config = dict(
    num_hidden_layers=10,
    hidden_size=96,
    n_experts=80,
    experts_per_token=6,
    d_expert=32,
    d_shared_expert=0,
    hidden_act='squared_reglu',
    moe_layers=[0, 1, 2, 3, 4, 5, 6, 7, 8, 9],
    router_score='softmax',
    normalize_top_k=True,
    routed_scale=2.45,
    balance_loss=0.000757,
    balance_bias=True,
    router_z_loss=0.001,
    init_std_router=0.0284,
    lr_router=0.00114,
    vocab_size=8192,
    norm='rmsnorm',
    norm_eps=1e-05,
    tie_word_embeddings='early',
    optimizer='soap_variant',
    learning_rate=0.00468,
    beta1=0.95,
    beta2=0.95,
    batch_tokens=[16384, 32768, 49152],
    max_seq_len=512,
    train_tokens=257600000,
    max_steps=8727,
    dataset='wikipedia_en',
)
Below are experts of layer 6 (counted from 0) of a mixture-of-experts language model. Rows are named router (the router's row for the expert), gate (a neuron's input weights, with its number), up (a neuron's input weights, with its number) and show model dimensions 0-95. Each number is 128 + 24 x the weight over its row's rms, rounded and kept within 0 to 255. Numbers have three digits each.
After each expert's rows: a language model's description of what the expert responds to. This comes from a sample of Wikipedia text that the model never trained on.

# expert 58
router:127172139102133094126143127166120140127113154178152122167131130093087129106124115128099097142097119118120135148134157162148050137129112114095141122116119113097157123168157129131107154097148129109147161090150138171118169140147128111159096116134116122115140102123111143181095156156099131155
gate0:107079120142147122146138130148122120121108134169087128138118159178102106116118102142105104135114118121154095126152153151120078139136146152155137114113129102123132129152162113125138120092086136141129132124113124135111132166166108138114143086078119181091126105079105173188146127106123103168
up0:102086136143155126143122133164138121132115135184085124134121165182113108116118116138118108139125123130153098121147150151127073141168139155161146117110119094114122136135165120120124107088098146155134118112103108135120138170163125119124152094085120164116115117081127163181143129099123098180
Latinate mid-word pieces

# expert 34
router:097130149104105102110122095140171128133119169121133106169162106109139166119171121131126103142106091114119130151119205188124114145123167107134129101106117105129135115122147115132109138100176107115145162125159139153104139155159115104137121127153170120113153093118117151183120140134098143151
gate1:099098088096115139110102123131135111106098161089121129141143125127077149113179122157134125137129103108122161112136191100118129112126141120112143146109132070099102126104136141140069126124099079127129128122157093167115116141180126137140134119148124145143110122156159134146182135126110095166
up1:110099094090114142095107124115145098091104162094129125142126114142073144122192120158117130121141102123127149111126180094126124120135135118107139147119131066088109117111142121126067117109099081123125136108155110155114101145171130125126136117138135145136101137171161124160159111127107098159
Inner word fragments

# expert 52
router:110138156112118094150160130131122152142091153135147113147136102127122169130130113107098105164111127117113145182101130149143133175096134070099136113116112137118149148112146149154109169104153106125140119110135126148120142158128117102151080145149122106081143081122088163143116158173096170157
gate0:119127107130143148089112164190173087178124142114112128137147111086127119089136091127124085135115132150098163165144141182118087142132112123156151115121100133086140165136140105168114120100151145126163140087153125125117143163151114102112120132129167127098140125125130121124162128130091129162
up0:150133125121146137103137130112142144147120133142117140134150073093123090107137113120114103174145138156090124104123129155109082128132170129170161122163112133115072171172157117143119115093151142139113114095155111142131138106115128095102119168146116110080131099091097158098137133139103104175
Table and field separators

# expert 60
router:133135167110117106132172119144119159137082142126128098156152106125097152129151089121094141154129137103091178137112139142162117169088146104119110115119091151110138111139139133181128169095128097113158154114132119146136140133135134144133093162169144112098169100101093170130117160140090144146
gate0:173097152142119108156111132109130143171114134167139109101128158121130168133170094129118141131125145079100147138112147140117156116135121164148127089159112173154096112110111123116158147151161121089169157099111146129130099146122098117129088177128129087164145135176100116125151093113114123108
up0:171094161143117116161118135108124143171116136162131100098124148132128155131160102109106141132125151082097135137112152140120158119130114162145124085182113157152097115108116115124156145141165133103166147094115148137138085153132080117128087166140137107154157144177112119139154084103100117118
Table and list separators

# expert 26
router:126124141115114117114153144145133146144115137138132067160173105109125143099138128121064106144133141103080159142142146154148101172119123110110151091128102122142145159116158118140118151115152128096145119105168123151121140173182084119156078121135141121077144120105102151154104146123100149142
gate0:149136132106099148118149189137138116153150126150098115102130144133134132122126104140123151136108103114107127081161139162102087114133147128089133119154153085136149128097118094129100105086116144129131067103121101117132104142138105110113134079168147135092176100092059141120130126120146132155
up0:103099126117117138147114134124159124119128097055143104154135111093127129118093100100112171135154132102153112168147137124108153123164093149101084112174138171118151179137111117084171098134123160108140142116138157165121131131135145111093154176144144125134112103120119155118108095130105140129
Quote and bracket openers

# expert 13
router:122151132084098091148152158139123152152089145124131118125174107117113143094135114114102121140115115110113138156161149148142120150098103115125162104085092131098163141103170128153113147112124104115139169113140133139124131127155125125128086120144147121068152107116089132144100202151084154144
gate0:137168134124144167180135104123152163174112124129125170083159104107128132114139158129134094085139157094116164129154164109146132144138163137118156145134114139123147138162151140139149129137153126117080115069086140137110118140122159118137112133160157147150149115079129129101167126150105145085
up0:134170130139156173185119120109154142172121121132129159076158122117129137123133175141133090076124151097124155118146173116146130136147148143134134141140140139114134145165164135132149124147156136124080123078067145152115105133122158104127123126152146165151126103096136117118157123148097123081
Dates and number parts

# expert 38
router:111132143094105108127125144137157123143115130139139096145169127125146132081140119114109145116125129090120173141104173163141115170115138131120173069107089128140155141102142101144099127118147106102157130100182108156106130135168109139150100136153125109109129131055101149148096147143092152125
gate0:149172131123140142076136139128168114102117142136101083110153125166137142149136144165084130118104106098141141140095145160100106097095130116120096149105115152187122150122139133116116111115160123123133135156136171133125126150195153111154158101152141087150134153116095133096148121117146128173
up0:122127114149142157069123105129141147118125130134088150103180124121146188142108127161123122115131107075107147119092118153104074094109140119111150164118155131170092120134144142129102167152171100130162137124127110133131094174141143105137123114146105094140133145096134124113148150094148141169
Word-initial prefixes

# expert 40
router:108172138117113111108136127155156139146114153139141131151131102103134147091180140105090130145102131124124112128134146193129080159125157113083124099123110109121152109142132113167106129121114130111132153085123077146106149143164104101187132124154172137120115107132123169142103145156086147154
gate0:149113152130135137122136158116136125113132127134166115133103124104185142105148170122089140141132118131134031137130169138144110126099135109124142138148106120151149101155129115150130116135110104137145081088071115132147138104173131152137124104134127142101142183108142186161147142148124101138
up0:151098147141145140103136145103156156129145140131179117116098113094178129120125163114097152145138146141139051134135162133140136156093125094108143134140096112145157114153129107131126101140122100128148104123078125140121140110169127131120137102160120158079131183108160171181138125140139114137
Early word-stem pieces

# expert 19
router:084117140103112107117136145158129145155096136139154109152151128100115153125132101111106123140118119108104134180119174131143110173118162103127145084118112135118138141117170113158085167106157108112154129099171133133110134146135089111146098136141131121065136127072127144136128185132092159141
gate0:134086142139161152119122118154138178106126126162075168131138136151084094135107116134063135124147139129148126130165124165117141133128119122083110112128126109093130099131122119112117159131085119172102102103131136080131181162122112087108169140118131133143149169127140183133114118127143129122
up0:157083142140151141117123118163163182127124104172092157126132147144091098130101126123071136115155157129155142144170139162115160127119122110097130108128125098089132097134119120114128146125093125173110109101136151084131168176112114091118167136106137122132148168141126176141122114110153127121
Opening brackets and quotes

# expert 12
router:133126158107100118163140138144135138154111142132132103149175116116118118089181129115126114148081101135133174152109173139137101140118120107100121079125114142090130124108146114144121134077128104095148142101165117145122118129166131139141110143151115070127129112086110154144117147145109136208
gate0:132118131124090170126101142136124107153161165126130134143120108142114116117200102114124123137166104104147126151131119136118140136140095157127120146103098138140140098138120137096093129115109188095138125098179132141121087109137140103128126075100118127160116129165112113115136189087136136189
up0:157119147130149147111132149140091131139112138124116112131137175136119120128167132105119102150133074069115092113168165134129123120151103123143107109118129133061114093146140158101121139118128162125140135075177124138179111089154135151119152104123085123126126114135106097105160166133123136174
Copulas and auxiliaries

# expert 14
router:111127141123113110156162133151144130142124147164154082142128125089137131098152103116142107121060105084134114115138141193158125135101111115110122079129106126156149150090140154130124146124153128124152168121125101137098126115148097126148116167162154100082152107096106166154097142148095135127
gate0:122087098153120094133079129152141117146126123116124072127099112137176184126137143141129135187098103115140111150130143167119149123111128136156088141142122141170098082146140163107126124175142113082111173136165091163116144132137117122152152140134177118148127139131101128142124127157139136127
up0:130155150093135149129190139114107119121128130144146145107167149102083090123122126095124123094152159123102151089102103126149118149169099128113145111121134127101157181117108088130121123064102150184139078119089165112154126102132118115127103138113086143116128119102124135122127132097114132143
Mid-word syllable pieces

# expert 50
router:132141141097106113132133117156141147135114155157140119164156094124088144109159114094098133131080119072116154131134164146151098142126119129109132096122092146102142120116151122114091151111121102099173163086123138182087123127172118106147101190151128118107136096142123141130094131152094134129
gate1:158145147131146112119154120111161121106160166142190114147150077113104147125106176146122137118167139094172161098109110138144123143111137145143131166147123130101146116116128152119113133154096140085134132134121127125153076104141172146152141156142093090144127139107187149141096127150098111149
up1:142164119116093136106140182125135125150101136157103134129153109162124121135161106101126166113100119172083095103085148079149130115128144147104083089142097111144075122143152127158108132127125114135111122107132123104148109101106121195128144170127118075128104145141111110132110109120111133099
Word-internal stem pieces

# expert 8
router:111131161130092087165142150143177164133102139150143120153148117117143166120145096098116134142119125126110125175139125138142102175126133085097133065088114109106135128121168129148103162116148105051150140112150125137134140137147125099135094146148132113097139088118107149141137137170112148140
gate1:144084123141104139116166131107172093145129161093133122142123063101078149133111137133120135124094150133162141133141121109196134122125112159127095147122131106121173104126165137162142131167094115137121105132157179093126102093131159107124149136121136144134136110109103121121098152138078147149
up1:107164134118147112120091133160094163107128116163123127105154203159175099123156156129136136140155103140083118129120142131084114151129132100143145116130111137132086149143104127115108112088175139106131153133081073172121142161126117140142104124150138116125112149163154136132144104113171115115
Clause-joining commas, conjunctions

# expert 35
router:081149143128123111135119119164145135173082131152149107160144114070112150116123089120100138153116113112113151159149122144152100142128129117128178123099125134126149159084206118173103160122157109116140152116124094150117130157161102119131101135128131117108130108117108142133117171145092164145
gate0:152161078124132127127123113144099129119117139120077130112103139066163161165100116096073159165113095133138157144087123132104116151089104120175176109124152110101111156120140113106095152123117102100134121102128128174116111131132159127107152102101148135145155117114122139090106141111141118124
up0:138110156099115171111154127103113105154123143137137145144127147159088126090115143147135169108146156124062118125135143144100154112170128103074124115141140104137124111179102125141176098126114129150160082121170142138140149175133110164129141121133134172123095145147107146157154126152110098113
Abbreviations and codes

# expert 44
router:100144157126116129142147116157122141172070138131149102161148098092104137125156097128112126139116122127092153153167116137152116145105139098134140101087127147115143146114180137189115161104149097129147142117147093117110148155168114103138107137150150124125146116105094175147131178142117177132
gate0:123109101142158149144138143142120131124081132133112101135133115153139182122101166124147169108140087093102147124111073122137145145070120094080138172125121136126130130150158141131133143121145110115119071138138160125097131112141112073138137160141106121136133172088101174134161127102148131118
up0:128104106133147149145152151135126128121079126118106106132141111151149183130102159126152150106146089103097150128113068124120158146078117084077143171120122128123131133152158134132137140127143119122119069142144159129101129127142111081146132160133096117140135163097099184134162143102158134127
Single capital initials

# expert 21
router:135140114086114108159148114135137142141086155139142123141148089115107162086131111114126123153119108104109164146154150155143107136132117109118176100072092143139135150103148152192126160098149100108161122109132115133095145161138128129144116131146130123094134129107103130139093182170096171156
gate1:109121138130181148121139160121160108162148139136145116113180180158120149147120128136127147114110134127123122144136165105103153166163127099093158114134093141156150099149108120101129102105097135156186151191105094136104155130092125105147147103087152158142094131121117152110128145126107149121
up1:143137084113068130157137094153122132120114130124134147108073121114103147127165132089156099104125107106154134110139118135138094105124066102175122089130152123107090151076138141103098120114140129104115121100113111117147094159155113156142134135146086112143125142137115083147159128127161162108
Table numbers and scores

# expert 37
router:133161167102111083151169140160136149128073141154134094147144100104138141093128097131113116164120135104114180138112129159156112185117158125121157129122109124141148136133134109127126139092116092075169128137116091134116136130141126127147106159123165079089113097104121161149131139131086134142
gate1:120108117095100163116110100124170095112131150121139121116119103128140150122120130153082138146138154115091115105105077150132142158104187091126140132141089094130135143105109090153104116121087112114139120131119172119112130104119137144125125136099158192138109084153119137187107120133169117160
up1:149161143171146106131137150138093147127152113115124150128145151137123126155134132093158114100119112126156150143134173119118127099161066150111117115109158151146122128139150157090151125135187152160113142133124088146145136142127119121100145110160090068112170168094140122072138135134096134100
Infobox and layout structure

# expert 18
router:106125202108107122154115104163151175143105140138136125151138113088133136134117102117128123147096096131109129169131172174153123154129131121103134123119106091116149105127176157155117152095126109118144136107172135135094149123148117111130082130141142090088142106130116126148116153171119189147
gate0:129128146153131127154122121168063147142128129141106128146160117154096132155153176123117132144137071138114115144153114185105155110152169107136117104138124143119094123136136142196153126133137135136106144135086170110168136151147138123123132079142177155117152107144154163151137121145146160140
up0:121151092125062110094113100113164108163135143114165143127126130121132137105113103114167124122111176127139137122136113109115143099107146151139128130170138128122137114118123167106129091124152083108106151135099113122114098097108160208148079157135117124123086126112082103147103117128108097117
Surname word endings

# expert 0
router:123146141111066095163138154128154142185103148136138106158131131117120159124150132119121118159114110125117146149138145133149116136117102124110142107125086119129171124144154147146121150071170099086142124100153106166115180118129093109144118128147150120117139115126092183152086171140113152162
gate0:108122128125134146102118112127098156184097128127100126135097167147096144156130168137112127138115132120118131142152143158140157089189120154154147119141153105116122076077111162156131134147142131107114124081118151139146151125140099170112074083143128129111134113135120167130065120127157127115
up0:143129149112149132136139131127129080109152122126162143120182113155147153097117078113178135126130115141182125103131108084152135168085166115110126165101099163150144181160127088133119142148149128137098097145130112118098120114117117101137181152104139122153135148102129106109172131141116133145
Past-tense verb completions